config.toml
n_layer = 8
d_model = 256
n_experts = 160
experts_per_token = 8
d_expert = 64
d_shared_expert = 0
activation = "geglu"
moe_layers = [1, 2, 3, 4, 5, 6, 7]
router_score = "softmax"
normalize_top_k = false
routed_scale = 1.0
balance_loss = 0.000276
balance_bias = true
router_logit_norm = 1.0
init_std_router = 0.0094
lr_router = 0.000668
n_head = 8
n_kv_head = 8
head_dim = 32
vocab_size = 8192
norm = "rmsnorm"
norm_place = "pre"
norm_eps = 1e-06
positions = "rope"
rope_base = 500000.0
rope_fraction = 1.0
qk_norm = false
attn_scale = 0.177
tie_embeddings = true
parallel_block = false
init = "trunc"
init_std_qkv = 0.0356
init_std_o = 0.0
init_std_up = 0.0356
init_std_down = 0.0
optimizer = "adam_atan2"
lr = 0.0011
beta1 = 0.9
beta2 = 0.98
weight_decay = 0.16
lr_head = 0.00754
grad_clip = 0.5
warmup_steps = 569
schedule = "wsd"
decay_fraction = 0.87
decay_shape = "linear"
final_lr_fraction = 0.02
batch_tokens = 65536
seq_len = 512
doc_mask = true
train_tokens = 670900000
steps = 10238
dataset = "wikipedia_en"
Below are experts of layer 4 (counted from 0) of a mixture-of-experts language model. Rows are named router (the router's row for the expert), gate (a neuron's input weights, with its number), up (a neuron's input weights, with its number), down (a neuron's output weights, with its number) and show model dimensions 0-255. Each number is 128 + 32 x the weight over its row's rms, rounded and kept within 0 to 255. Numbers have three digits each.
Before each expert's rows: a language model's description of what the expert responds to. This comes from a sample of Wikipedia text that the model never trained on.

# expert 9
What it handles: Word pieces inside Indian and other South or Southeast Asian personal names in cast and election tables, such as Balasubrahmanyam, Sumitra, Deshpande.
router:127093112088125094150178124140053130118110124115114080136068187154127102137071134136086185119147141101120136117128134192199067190089133160084133152157073075113166088122144121111143098093119119102139179110148094140152077150106085169117046074116161131120173067157159172094107144115123149078128138204179135078131102117117106085120119132076188183100082104097125098177099131095085085166098197154115159090122082129079147182105148143154113113106189159125130164113146132089135131105078117149165082115137132182125144142116102091138156161146131156095152098124115127136103135101124169139140160094112097166140088113148151128151160140175103157077106112129150128084104095160206101161108113089086126145160122162094062095177141090106177129137191153146102095162143079086116148086115164
gate0:113118117140156148104122103095127133212096195162082110114104131138089146092127146198111126159129124123131120130096080121147104177068138126090112208115081122032119116103128106163129153109133112058113161121131119132097170126131128125073169132103158115093152111148148104113074144157084197121103066142089151128131133152140166117142159191106099082097171117105103150119134172113129137150102143101103124158166122139145146138151104079119147107106136176124171089144179145123148120121111140150090112152122091161108120125130134115142101139181118134130114160162026150195095142144198162211112111097171172129176133121110113140178151131164097071095166141145081146143160193125122093164095105147142156142181130113203070072105143095075197166165152120136228095113104112150094080130169142
up0:158110103087145051085132104096103163173072152166069114040127107082092174099122145166104131121150115085106084140132087085143122106097128152124141156133151065113109087053157090181124119122138098078176159117154121135127217143097100105101167186140120122097118158111153143123092172165124127125110052154087083161138100197110152030096139197162134105116135170068128188129165191138130153147107146190074162136137141090104135128138086131098164089136108127101131116121189115134182128096161068134164117110140108159144115123161107121080114156119148105135162158133128171129171139112177151136129142107133120138152069142191132130137159145200062091063162165098079145123121134127127096097142114114130161108150135117165065136139165099158129143100123156120168146125153136137100112114138046
down0:195160088176152203089117150086120156152168120144107134139160177168100129141238149122149141096071172146115144085140198158083134173174093140133116081093166158138163173194155080121090125079164140145092135166180108161095080133140144083208094136155201086110112125113120146089165108123101089129180099091114125178163152112126149125135092094177088127151135128189135145126147062098128158135180045124136115108092161150088114096107096123124172155137100171114089133134074144107118122140127135088073147147127164148142099121140175158174111122133092117168119126160121121132103157136118134085130101166112125091150129097105125067087088084060164162210063124144112143086126163129118166143156136153120158135088138075125087124153115147091087084147093088154160119123095116122144120087105147

# expert 42
What it handles: Leading digits of years and dates, and consonant-vowel pieces like cho, pa, po, wa, as in choir, chorus, psycho, spoils.
router:176079112056093130113126103074089136102146179092166081090120144146147107136097142163115157163070125130119124121183119130158127110134107119069155089151248087086164117134167105107100090085140171095086126178132113182151145080099109199162103147141093117155171133158089162086099124113154128102143102163213153076129144133078169136131112146113110152096060099114113101159087132127147087112137129140138125108156067140098155178119121193120118111120139131162092168140151167163098186067119160137158136175164102127149149113128112069116085092110219102073206153125074124056135121122096146140108118128093091153168133109110108167065112148157137119086148101133155095093094120149152125149110141101125120160106083136088146160131121075083119130109182155157086092183119106112142151153171137
gate0:136192085096124099125115145094102110090117113145152115067170176133140115112180095131142134065164132155128173113155100099142144111149135176129171137125089165145129132146149122136203174092172176118095156135087161092150105085115083088119175085150124119133120166142149123140177117076119128105161167141116121200142143047161141188166092118196110129177111187119079185056100131144125112083139130082129136105080079159118121136140156156180171108132147124143158088118159134104054180182144128128147179146107098137162111105098124127177110134096138073162166163157114139171142144121116120133167153167094149145143092105105154163135124115236206122130107124088084086161104130176118088073117125104081157097122152120126175105085134102098098087162194102113078137155123187140085111188129123
up0:147123145105085141075094112093151092175182130144146153097108108138151164095114143100169166071135160112061163129132163112167161122092158148099164119060181108147120080146172145117105113130161107170129114130135176088111125160170166189136161034155101102148135082162176097128157125186052111193116099133150151080059095173143154181153067111144116120132080107147122157077129087062138094176138110117148140099149156157134174106125113135106208145206124135140108112167096156105178119127205108132087148117140084131117160121165122126105097135147132152091127112097090144165130082075170106162088122145154111116154154128140129172153092175141140155177088042089182101144132101162100135178143103139119101122103108136109129147118185095167144166069101131094163150138117172151080148128106165
down0:178171156120142126145098148091066177152101116133147135128174149117116195143181108139172154133175169118122175104114199124132122131171206106146116091098128161154206172137189188083125093109171099140164123108117125066100130144080169117094134140143095125136069144180079137072141126131167076113145151092124127170156135128116112103119157159173115120122143157115124125176146176128143157092176054113126100133140131151183074153116152116118120173085093130145097138140165137119117142128111114047185112118139138202095111183165152109160100128156145084125130123202166089126116088162089168130116088194139173104114056179134135101128136119117162085122139213117096116179201129139080128102136160162096140159097152181102142075131149116144081101143132113111141075123092137085176163131106094

# expert 32
What it handles: Prepositions and directional particles after verbs or places, such as in, at, against, near, over, down, including down in downstream.
router:173178125095126120146151119112192168164184125140080116092104108130107146133133163094127122145135086164095183102161156138118131165115121142174117164120096146177124126143117196098132164123155128119149152139146081112124175119155098142125099122134135128143166139175124127094112113114116206122116150113091150125120114084139167122193169131156137165054150169134167084143175128065106130128097187185116092120130114160118125198157173136142147091079120154140165101126107180159137210118074124133111085134069085125097128143105167123104097085120165153103139109187095127171086157093160093105118166149086120117135102136099058114130170114096072130085118138132075143119151178098099181167070158073158154186116212066149153145158124097142182154123113077072168082067120183124079145122115059
gate0:147231113126166119126131076107137115115134141097110119183129117081160146153156126143167080118134092144100152156111096077110101128135134121110156087145173082089136191118129089184141136116078110145081114189052113148096103140105138210155148175165104128147096097136093095119155057154143104154088184154080107145110179159146109139130138098113091129123093106180091170092159163110072152078139154070128117142084140062103104052151129194096083110139172165125171142153078155098079169111148187149152116132144160109104170145131129156111100081087123196115122151087126072089160082165160128100126144131119063154112123146110139131174083105140095156143111166153170091151105100094100156133116129118105120116170135147142118189171156163211130184130126125107139122111073116083159164097150154
up0:118062106112079167118134166116148152159133070146183130121137157160149066149100126082144190116123144106149101125141174183118117116156124134110149171088136143131091044162146173113124134150179151111129120066175163148193124123171117061082137091110156106108145150111160164118118176117087137123165104114225135055131075097091185087142129144140141094141117151121184093152082080095152104171119093165185163104193147151142144201138115055130186144093097086138080088110161098142149111128144094128098120130103105199157108112176122134143155166153162081101125067138120139122122145102105147123128089124146134039106162115154131134121105186125147064107128094103104175095131170162172096160182091169118145106071100131130126104112081120079135080142158144150128136165132142177087117130127132
down0:199139073114149132148185150110124153066191120063127208118153114176104133103104132141147147097105170141157166092070109194120116137121118177112103138104109074109154155090058075134124126119187116107120095124132127149161152165161125216135133124095111128171115103125159125095167179086088112152083115093088099127135104122089114102179157124084101152107150144111090142146166142139097079067211154096124187103029067122138135136124141129156082121158150174052097129081096139127118145137150121139130149075181083130071166074068123172102107117150139114141151167103172103145122136122116086149184130081119084155170084171119094124137152109118067120135094192085066120109137115103107124116111154151144119118179152128124147155120162144170099127111141170113158063114143100101157113141148127

# expert 63
What it handles: Short suffix pieces like t, er, it, or, al completing words such as Outer, precursor, Classical, badly, and Hispanic or Latino.
router:096191134094107079150153131115109070124122128168153163144089127124168118190147139180134135140122165073142111112092150101067155156169088140158122166149131177137130140089180121154168126157128106143081116081136049095091130145140121098072125161141145132187178097056098135167038101168123095138162126210122116178170125151130085147086161112147160118143110123117067106109134151210085105124140184117111103091091065140158158111077168128140152134144113128164128132088106135158127120107130123137140098185164169104175126138134100151129160092166132060113109122140223137113141080143117121147130164145108126100157109114116143111126168075128093121155164176129090166160160119100123152108132120142149126207062105181092189138153129163160121092145066179157101121123123089176144060159076147
gate3:096137074066118121151160122185142151126120125163137105081153136213134163137124126081105143105098114142178162140214104089143156152097150131167130089101128126111137066129178083152113079146115128199119199068098136125130129067130169107091138127088148166151195109166168117128111122117155110152121090163175119137150105112097134109118054138111167144168140125142133115130136142130074166131138111195143226101179098087100099191120115198129090160098058111122118136090102153137100144115147102097118160080139164111113131098136094160117147079117115103163167101139158122133117138150147134150082124141112189152125120217136116161190103108147109154152126187093095166066024125120086135189134121141112147149074119148107087087144116133105105134142153151115147148151069167169177140095096126
up3:138112150081136150153142084140127150120092094170131106117154146169160181126134135117128105166114139099104128122114121120104142214134148179143128144115144106158105075120128093158126069131151101177065179105088098113124088174099158107151088108086136164148139113149151145114102170076129125119137069174115143103199150125122117123111090136144153099126182153175101050126112134174096189172084150113134255103135101060120125169120158161114097165114105146085148110103137149164100173138152062093125140116143079096152141133113118153060153064157047072136117098121148143106136133110133112154084145163107204160131115183160117169157130151128184136099095176130086136078113126127133149172156103099083129133129129177108113081146124118137112060066155126100156171148050157114116165119104129
down3:164136177169104127095138106146172070124145142096186138098141152072168170121135126105101097092140130115124089161131126110141094176154189137149127117089149153114110153132176111065121140142088088190138127218123160144118122135155144073106150145165124141122158130085129088103121092130165159104050132152105109123112058168135074066152164096136078127137091108106093086176112147146113077196139063091097105058181124147181053139092111138131088152131126163112187112133159120181103088163143147105156099176141184152119089109102171108078120083148101162142127142094133151099087106083114160096126110156154134148132116128083182151143105125157179090165126113115192075199095106128131076180144152134118140116208123160174122106175173152072076104109136145153145133131138144195121140130121133

# expert 46
What it handles: Opening quotation marks and parentheses starting quoted titles, speech or dates, such as "I do not believe, (1900), [.
router:120145166140158107155119161099089152175186191152159130112203158129100070094060155073128173144125132102093120114156070149190176137084186096166096098121166157156122163125195160106160151086114148113107128107128129115154087099189148185143142149144154160147181065132188178159058128136199154103116131125116114102146147170067112109132182080125129103130174125198112145157169133099085096133136135154149133151108062161051164120139133082171147159076118116103146104111145127104192148138106168141121083101123112127107118129103153143174107124088155182167081108076117197148101147168182132111155143138115112084123180155135106103144091128153117111157142152186165090158148115164131125103092163144092124089130103209144169142108103167171112125122109094120162169123113118164169162121129164
gate0:151136147175153124143142035120105156077071149082136198164077155128078115126176137179126116063126145109145164192169159123119137116134132103127169120139140152129125116091053159086131091052099073114064121167102078056153149109141142132146113148087119126116104129125194191182123139104131096122153176147145078135149092110171192093144095126098107118131105086105118085065101152129099153050117139137115122065130101132120123141160098193138130132151205135139084073161098108138131093152137112188124126167149122119132172105039143137073148140104137128090090086147072121100142115038136131127107111099151182135139105123141118137134111092166151122119103120119142115131168153085117175179134120153100131133132134119067098098110148136106122095186100132136137126178152147117056114159206120
up0:128146052118103128098070174123155135153216112125116077092122151107152134153136137110141132140148141161175109086073091127090118096147080119121153112090146103136199160157220109130115133152174139182168126081175172171131165128094085136129146147188115110109136154091054081063183089137101164142179059109099221148090153155126015132121132143160165131139131133152134164165157092136136094093156114147124170135132141124124152150122116093144156104142099098164222134107147157114136135113141172122091137151142134118139086140209130113120136174113147122146131130095171136110131081140142128125108126146135077113102089183136126127112108207103076143131128138122103112094108115149133104095170120104153145095139122116210192154164136102122089146086120136115128102082122105108173112068111043
down0:121184147137146180088164137216144117092131097131091131100157104106148136087138124114123034158150069123126136182125126147077088157153055126133107167155164115066117166125164139149102101140150153126153096130130157137038169094087159131083126138115081142149116147123088138198143135146157079197112110096179129165146095091134129073158095208139125134118087112120111115144129102143118167171138137156125120105095154055193173120127076178111106123088111088131066119131085140108139098062188095093156161168177111145119159126179087087099121120159113101122143149187200111158132136110095098157123140181097134096172141153074144108118176119121118116102180126133103083169101102073090115132123094134133191130123107081093120119096149108122162144152175189136128133124124143191135172171101161

# expert 39
What it handles: Line-initial hyphens, colons, pipes and dashes in lists, infoboxes and tables, such as career loan lines, Family:, Annual salary:.
router:111096094111129120147159154109141090183115152156204149177121188130146148115127140103150138125064120174089136131091157107224119185059147156093116166112122094078098101105163135108123167106103128096080084116083133198114085171131175113146154095135157089100130139140115153121176162138184143124096121155110132108117145138093165118120131135134123153096153131149069119101109069101152113134133178121156080120132092096165087141079179153126146187128122155087149148179165154120091078146116149129137105083117191099124146134120148136192174144129120131172120085180045096114133102131182120093104130149124086068045159066138097120203088150146143121171123137119066138109145151083148110180097120067114087154201178171140183122146152120090151138085112121082099118080130139109153097113102163
gate0:157174125096113176116129201151159174121157105078116171134123138108184104160109113144085062084160119160189116123102054158112103138111130132150088116089136122120199124150084170141118126079113130122126107120104120089122113125113151161180116109140111182130123149089133128115102140171130125127089111124152156121186119162174112107136118149125084059132135116102088125116104167085040142133127147088049085119101119050188096092130134123126110085065145117182104241122123159126136142163216113123108063127106155110135153125143166136143145076148220112083146099163163172146193128118118133132155176152169152129105081129129138159131138185103106105123117110131154175145071096140110169135099058194088123167137124126122133145143084156103128108104168132124119105103041074117136149122123138
up0:101105129137126070134148104120099080153110161184139084086112100128068127091141102141153140159129170100044136116090189112140155120122138107103166116145108166155081136122158102134127115169162116137119143172120122203112115134121071108087153177127150031119138119113167181105191105160144154109137171149148106172100165123089173110135114131127192168121136153143119142138195087129158134068120123170195176117149125157102197151084116099128124164152152126091133076102132088113073123092055132080096177157153089147127120073077101138127116146128049125136139170119073100140065132143102123149107172129098119126135148127132112067131144092181199169102163156142079092124187156127195063112146174077181146129124081139114085118146146100125110166161121116114126125139191154162168086134122089
down0:113145116136114126093112131135159112120136127149156130135119101118117137077058151092188170173140117153100134100133174180165172102188098123143129216107142046096052089145152219108157125155120117161111070102110112093150094151166151101140170098147190090121111111112125051114135123119053102139130108112080181106144144140160145120123120066123177141174121131166133112168091093092149084110140152102129071165113213158187089151142174153185111145137040122156114137175132135123150139129100160179131140143102158135097118180154178148126122135109173159141093075062085121134145097101163131125121144143168136102115147121146130148161160170125123094110152134113129122072091141132144115158145083123197099119167193126134160157179148098157189157157102164121110082156083122150131151065080157

# expert 5
What it handles: Mid-word pieces like ol, dol, j in names (Mongol, Idol, violin), UTF-8 byte fragments of Chinese text, and digits in table cells.
router:102097148115146094090159123118150119160106130073142131161088093130185157170130136181120070132144132090116147101135131176051120091118090113134182140176133169156112170108111090102091124129127167179133177075158136097104098097141097154109102098181115128073174140095123114145146093103119065101103096206130114100156172124093125159098094189089109121159187122109190097089086110167112165130158131113191175098148159096139092162132156141125122138085197181146118077128117132112177126172094101133166133147119151136127104128149049139124169115126155159130129132099180080132144159116142159110109087138123133104116118117105161156124143150144154175065127134036127102155142149116105174119110066103078141134110185055139193073147178127075062138134134129207079161159140104118077086101114152
gate0:098163138062163160134124181156150106139164133166101131064132100182110116127131085129120143168133116176128067111076129109095175078153114137140120101128136101143092160201147083099204162131139064100144179131052112074098107090129211143119124108144141106186149147130103124170095169089140187131091096144093104143144153139146096169146123121119050138161079108129054095162130178107096088181141138130129107140088158147093085106042172155035078145098097106129137126085164114136152082156112116139150179102079157155170090114117128137134151148180113120097068198099170110145151160135128172159143112068117116111121121108118107089141090136111133146158144070110156118135093167155156148153139146143097155137099109117124129168078123126117085139094093093127172132143137111105191146198155112
up0:141146173112136135174150139089080115169048083150124148090121164131044131094107097129139151098170108165073143147115119072123184091152141128086145128062153155164121088121074123077138146154147151119133159134174202109163117146217142165117125113106101100116057137160174171113124118094128146138169107136103145104117079117116154149166151129103132075123127159098136164119125092107136074062109054147140134116155146122176099119106151085157105184172174190145170151114147064072123124146135092161095106140165168142096103137214136100167074123077126171103149150119143155204122185121123151139112087073171089136107116122144100188125115130104134153157117104130114076136103120106101062195103113158136133137161153123131127121057144132126125167068119138138133096181171071149117138114176156
down0:121144120140162154127163092138166117169090133112105121109092073082146079117055136137169155152126113177169063110122200162114101090157147104180129077179095177104116123132116137153158175136159124117129081027125139132114124153136186031154104161111154139127127139169159132115100118138140128130096133138161077130107110110143131138184093172104127116122142139174131113079088085171136167144101098151103112191164124143106124098169155101136103135154119112164141110136086148101132131088062113117142097161083156130142129104126158170138111101110097160179086100082153133156137071085158108198252112155122162073167113105124184135109130090083161181110099131115126120126150101214081105154141135153184112158054065130155121091100178114139105143214151124120104121123142097101107112129129123

# expert 0
What it handles: Hyphens and dashes opening list items, separating dates or life spans, and opening parentheses, e.g. "- October", "(1819–1891)", "Jean-Patrick".
router:087083135147096096205156159124114153164142174175128105125082150097121049097076090118153137086116185146075123185063111128144099153052121132094148143123120115078066108105184133143097164102142172101113097126105172202125088123146134136134123115147191133108164096148099183126126129172163163174150103137140147108101172121111154096159128140147120153083193123094080154175139103106086092124110162138111169119148091098189143116129093122117169165140104132145119125154152175117178097129114192142119102108107156172125146131103143081200152168133115170188102117148109169108113141155178107177146124132149101140046195104160113082220119153147087136171136166182107157153169119140178150131100137121092076152164129152177174140083169119151125154095077099103145101116119156162150123170093115
gate2:167211088114147130129102120151108114062174118128168100080162097042129159129132116167105097126132092108140081184194136160132149137134051140115116151041153103137090203151096126132121130155109156112143160100148133096172200132136108120093111111115086173114176140115122125128103133161087119177103112072094162145205093040146151102137177099128118144082117128168148149110094208124146156105130105144098072161174113140081100124116148126114134167108090117164107150118167143095195193165155130138117101091131133116143128155172126094069151076131146121102141105127124082094197184057123167136136135156140126092131153137123094157123129147104103125139130134118156119136089152119101108194132113096154118162114120093126121151149181129118125043155113064142187183136092104093072178110167148
up2:125177094097127181180161143147092113060181094150166079073102122130130149117141117128147123079125087143107139166177163149128109139107115157109098130032125109106036177122113160086105140130119160097121141134110183129157145122158147073084099101091165119091155139137109168150100129156058155135103082084119154110171126063089119091144176103144106155074151158130150136161095188107115139088125128127123088144166101188101075096112167125118140167108028104177100151111162154088130139206150144150084091094098134148157121138120139096090176083119110113145092117143121132103133173059123172164117115126144102045092147114128101138139136175184135095141087094102115114117121133115099114193164107123134124151122133124199147130166175117126163045162151055147152137127121133178091180115154141
down2:190131149172126155122137149135124135125147169159164091124104198123154126113104114176148135145163144103127088151142112131165103148129184113086081152051114130078132117095085097162151120069145142052155114141129096143110107031170167108115119117145112154173126133145045209078194126149102145140149146105108183138115125143101151129158100169134119239098148171155134128117141115128119156089085126142069117091073118145129127120099107159134121133192116147138118164080155229119191127149138150088118116157112124169231096134101111133138096100102140161150120173145023142112116073123104129109092086130113111082164143144118137112141103127168112153134150153080100090123153100105112110139148131132153201157099171123155116126137117120164099063138123123159086067074119117144154182130098128

# expert 14
What it handles: Single digits inside numbers, dates, scores and model codes, often in tables, as in B-26, 1977, 3–6.
router:127127141104131124184126098124146176211083147079134143142155103113148122069148116122137115168090101140104133128134107105096116102157083155143172175123193047134155118167042110136161085148142190140129127125145144176160072006097117164070168101094109167158140119153084194114145110130152121113151121162165116109179096134088207131124174129091073134075056128162061135119102095079132140125108130109176110130119130146089099127143117125103116092143155182127149190128095127095102084175117126127157122139162081108165127089182106119136171141151114114114091159134086089109146082111112169130107142114095146148184149145104091114181105145174161104105136113103147092103136135137112117160138176066151133186130134127057094140137140114114136173150151135147108142191126096105206130150139203
gate0:214093150199149186172142128102057067129115144159145159087133173134105159093100138126135135151161170104130123131117105092125138165088153130173107120176132100118168126115105156101100122154117131105086084155189132059137106130139104169109090087163098113123139157125161144112162148101186135081154128154121088086128176155148170108156124134146058088118170140099076103153098203167161156067124136064110153166090076162149092106084130167127133152099155090130068121171098111112081116143121132167156027164081083131160111165134121099120113097112122125114113100156116110104091156080115163159146147130110139165140107103108171131098137098170142097134079055115120112207155145141122173137097125084124110145126133154138125140064229132116095151130079062131114131130128156073104074116162173
up0:109080162179176161199188120147042115085164132175070154078132124196057153130101112100123150117148168128107096129134086120092122149088148127175093111163105093148158091127102143111103114129137171112046094146171139055143115128130090134125096165132144128072155155120181136156153137094137124073123134143128168133152182147149135143144138154103087081095147134090115075133147168178153107124161112108107118164090078166176119081111109119173104159115106102123086098194079104166102133158083120104113089139114073137163156139102161112087086093152142072138107154131117105091093163150116155142146143173105170179161141090108137200098150101167128121097105103124110132208168201141118186165151113131083122146086115104166166149106156161153107151125084085143151142130165199096131132117177187
down0:123104121140076121025146104198156091115131106101193112162093183131083113115143121104128101088118125130099235156146132071110112131132106105098152126054132140092119136137163076148194147092134125113216176072099102155093132092132164141168150083137137178124182110207123155123111065118136144135138125130153134143090109131147133145151115160152172158122130115186128145115104126073129120136100151148116162117140153144179087120118151157099085090172101108120148169098143154093174178102163148112142154083147124101130176050101130126144145148159193196110110112145161145104138090145140105084074119121166075099154104135128163166209145115140127163125158173087135150095162188102127096143114120160128172117118133159116083173110086062118129174142133211116104107074137091100148154166121124

# expert 16
What it handles: Short fragments inside words and foreign names, such as in, on, an, b, con, as in amphi-b-ian, I-con, Madhavs-in-h.
router:078188117114147096161173136169102104198123161092138122158125176135134108148114152172104171163071144098081150135132106118103176118133162105089088109103213076070168165137132187110167112159167168096122184180091184087060166149146089071097092102171103171098153125067147110140132096176133129091116171134069156063128096202158099111146127098133115078134126062159152102173107118170087088171082142150158081157083120116166139144080152133110104133180095121147090105173110106101149118154153111116109175158121072109107117122056114135124185129085060126159131123085183127102159144121127126160108123159123088162077144083137125100114151124157111131095077155123078111109111166162102120109123128117169106142143103169128130116169111137068153094112098108125155133122097147103154108188119072
gate0:123124113109186136144178136151131147139165136125045138134157135065060046124122199161162108136128080115177105177180155105111149166082157095101176054162167047082116081143125171088089134087134117166102114171132117089116167124097138119165103140083161126147126141158163136112158152120115108158162136110105161093115096102152145105122105089107087146150108164052134078087125117106171167121145103119122147136152140156120114128191110120099154093115161163100096131166065200143204146124130142100113219135113124111094136108133151170162112151067162126117109103175079085092112104132139127099088120084171105107055107117152129143144117117129130189158165162133168097113178143166120137165093147165154112122124112109111097112153172086160126170115111094138133143121107180144060203136060118
up0:150134132107105160095113102139173136124110115138219133149122104217126189100151104069071114134149188158101172059093135153105101117109103160114131176076139168181076149039097082167114103150088157156120107074118100144158111104191161134107163148133129115141099099081091121146059125088114150124119090132143117185117168143109146131096131113169121102087135116148119172164148150114068069111166138172166135104093121072128129104096118148133156204113110110193143149091163102082099108099115096170105078064141154163169135105153085105099149162177119132149122132119164160182113136128111104149151136120108166141214142170160100142136087160115127078143096125077103141128098108094167184100138115136087139146116138133170150159126087173144163121136172178134161098148158103118155070081201140
down0:156150120125127073153192169099083155141094130183101140120196151114154128083079145171123155132130144122111093149111109192127170158125136093099050089166126101065132143124126170134139173087118118098143136087113157116083144141106156147130151140128116075177092073160168086114175160155141170170145129171130112097089152123146122101171166104142085200165148108094141114127174071143139153071205139157188128113158111095155070172094154110097199092134097128123188103147155163104177069150085120151137148107109114086102138109139123119091130146106183140048135112154132155113088140159136103144086090103156114091140104150134102125124109062114113148197118163093072158107130147137158168202133157152105146127161103106123098102161114148114140120142073093142145123184207128188176190148086147

# expert 8
What it handles: Hyphens, en dashes, plus signs, slashes and other symbols between numbers or names, as in UTC+1, 2–0, Pac-12, ^{2}.
router:108159174154085144173073165131135141142099174142152100149180132188115108178090115074095118154172106152045110116080088111180183073118104105138123153098236172101128126103133134161089131091104111106090078096097184172165129101154127117088190147143161158122134130157156171115140114148157112141127157138099104134151110130104132137135119127116105134104146130122106106150146077125168046112112163110155166088150057083125124137160150138192148117177118118148142099161112149173197125060165173141152061114121173166090127139148138119145192146125114091145074068121059105145124139146170134104137129104107128113117184133065134086207079139166100076171133156154112102179138144121113114201102111100100099169143099112133195152111120108085122073116102157132150117121154125125167134171117175
gate1:163060140129152099132134145081151112165134117116158094091092113140120086130142143129132083127137164188129127120161108142131153164188112078076134089141143127051112099119085118151117157178124132125163103133148120107176123116146143125133127094145185140122131144155077124091158152092113046102120129113142192085134126223134151140010123157108113164090093138115149088134157121169132113115164150118233125221137189197125085094182078138143128064109106096109161098150071136126164153146123145117090140044160143146115097112127165127118089106143106120117149157115096079117128112204131082127129160179169097153186134121118079149132088152124110123147101117154166130109164121180041121175101155142156103161157141118112163088127133124134117103173162073107109129101127114105128170125069164
up1:129158101107125142105120108189152146089147179140144117135159209096148153139126097130115162109132136093136132169131151143164117084074141164168145122165118144182152129135147155094120112092089126128100167083124119169078103137118138107197124132128072145157133134062172133154104146109140207140127131134123081163128118062160081106175124116155165074175143089139123153110076131104134161115122115167052155073123081086159141168084158118119171180107120139122068183127218135139121140158124166139157143199111146078127170154116123146133188123116145112131148080150116173117109149048120158147122142148087177065083096146134142089123207118112164153105155143108107161115131121102144158112164082107087137107065191141113133097100136141087122154088040194099153098137145178157126074157182082
down1:124108104132056090103092140152143114133107103114184150112128159090113107201196146093118148100153117133132149118094128106130132074174074116117123158136145135173080170151107153105112150112120112132141114133077173120124114197104058171128120126146125112105099122116119092181102184111140097094141169125129115082151122137114193135092123111118114087108085106163135114219135112153058140142110157142119119081151131121112105172128104152145099083137154108113159112132081135094118150060154079165103109123074131198134107079074076130098127129171138158125116120053176149094126089119092118119121113066135102153044072138119159160111062135105090168153103180083109120120175187198132087179083163123134169062075170158151148197135204112165129125124119096133154121157110175106096155129085098

# expert 12
What it handles: Direction words starting place names after in, the or of, such as South Korea, North America, West Bengal; also "of" in locations.
router:141146113114062088122163084084072092087094124142115125117136116139104103127137097159167109154099112178086100115073157140089139166083100090095168185115152089127109140094095106167118068082153115153132120157095131083086105186126150140123223146152194101132152165139097121109097142161107146114123125241134143149159040105193129160141166174115141157103084140110110116101123166080163149102119134183070118101152089134158106112196184129136134089128133157156142175115137124116106161115111147100127098155140114151085153098105160145092103092136119179093105100060091138195070123146121141107126131144065096163123109146166138176143127185110108121096065165179131150064185116077133118132131089169132103172137129100084145104142084144141106106182102107109152136148086178096109158074154116
gate0:114080116108115118162125165126153113185131186143085143125072156080092114223166080162150183135064115128116125126134070115189161150082096119126102139086146099186145098111098161167130155121171128158124175169233141142088141132102069070091097159087102143118157087126155135113176159154132143148150120160152171181052131134096151103096064086127126114120112162091087136126136145100098166116164063144112170117164118166133104159133150125114179165134097139139128138139121136107104095166147140099138120091128118078158127126128111131106101120152123135172069116134117149115173164069170118072109112099169181101058090155110109117108185140113121152161153089173188125152087128117117085107170121091072134121052123158106100112161158090097079111113092156146118217106083094091121152107125140
up0:092121128124129098167112156081139078161141184178073100134067126113102110146156166161141146132068125110056105071100109104169121196085057122095137112096093113150199120083127167165088126118200155162120171164173143107110100131163144108159191120119140107113151146189132122145154125177085162145101124152147187177053065145095146076078084139120145139110126165121120164127096076103075211110175126184139147091165103130109121161127132072110162150151135112135116126165139165148061076171132108129125140139164081150118142069121116122097125137119082161114100122110051176187125094092126111102096128150158141110121069169150104101115145171135131121143161113147114120112145118120101094135146154057131142144094120130148108043190117150114121122116096177111090142128045144082134140116118110
down0:164114211113119108117158116159170127152156146076128127130126159179178111113130136163119111128122119190099152115073137144129085089098084148159122152175153132153118140106129141079175114091125158114125144153152109102121136089098116094131102103124173163107122166073106153122110103153102141116119148170063087142087121133117165153186135151180093113141113051110114145152136168125170123143066135115123119168087127114146095149131147145101178120196138149123122133162165098115083089114061195042157106085081089113165138095084146142132148211102079107188148191103132116166115129107154101196146091190183199136125220152126113125167122109121175111162132037140080131131109201116121195106136122126135150160104148152160071145101115062154148092140155162123155149134130164132183131136094124

# expert 13
What it handles: Individual digit tokens in years, dates, statistics and table cells, especially a leading 1, as in 2019, (1), 14.
router:135109064075082122161148149111171087153061112114160122182170118128100121136098109119139094140105066142078130163163135077045154181130101153109170173138154159091134121178111120174151104076155144179150078181161121178140151034100158110078214100137150179133116165149102133135144134151156123079116128128131118121182086138122177164154180171148115136131112156164129109157102155093190144096120163125161148135138153138120088115125102113095090113118118139073088173107120148071093124157123122193154132168169111128145114116172107128079122126162090085185109160171130084130107132102159165063091104132097083183177154141126085102156102148228146112099159098098163076166131105150175091137143137086093121131129134150098128102137096073151127163111121130154116163104145102091168094179135175
gate0:174130134135114119088148173122123126160060125116089163087071104149200142128141201128121105131152101122131177108068093130122157135101170160055090093117104104087135110109094109069137116133185083088124115137144089101119122147060143213173143137145092146178081072142103142111137096124161083135127135132102095145081100103139121115148165088142092069192131107138111175090125144087119122139081122117129103067126153118092130126120097066120107117119155158092165123088116100172189164134210119083141133136040129130152164108130118149172141133129141179155142097169110114128141069065027149127106157117104120123119124175123199120125163111091145152089141159112124164168146137132142070161053085145165116096138191143088124169103149160153103128115105197080140129132101083101128121146147176
up0:106173142117145124189116053134071145083165095167166111160139126094106082076152104144115170125091144194145090114138135158145087106173112097228118144136092118172108136164184167168122158086083188127168126066144163162110145112179117080092133150136180067092150156119152124121076163073163130118156120124116188158149171145109109104087106156120140140089119119143153117153123097119099135160168115136170169147132097070152133179191176139122104113112118105161141129124120163105065064071055094112143163095120120169096110171133069131152103137089120132099164119085144161138129168221226120122131108085152146129124122095111090127115085138117129105139095110126092112107174143091107164150189126153113168139135086079178123094141075119130109137107179084163122134146136136176143147084138109
down0:128098161091157091110130126099170163172131146060170137130151102164115152173060065132192094168123086126123079079154140109174139115110189163174116157139134113118162139129064077152161119138124124183098134131144110066089129109107050159146154125131122160163149185025093188143077128130130194092097115096124133135136167150112139089112171111184164135113161114108112111072104167121088190160128139068161106161170159154164028144120132127155096132146150109068151114108102089145134098165069080101160113121128156106111111128158133122117166057118155064172102118141135156116162159099170108092162175071133128146117154126119135131162112067156157137160141148143164142114168113080116164126124098150097171130145181161178119134115121130119127158192136105086118137113069143123161144176161158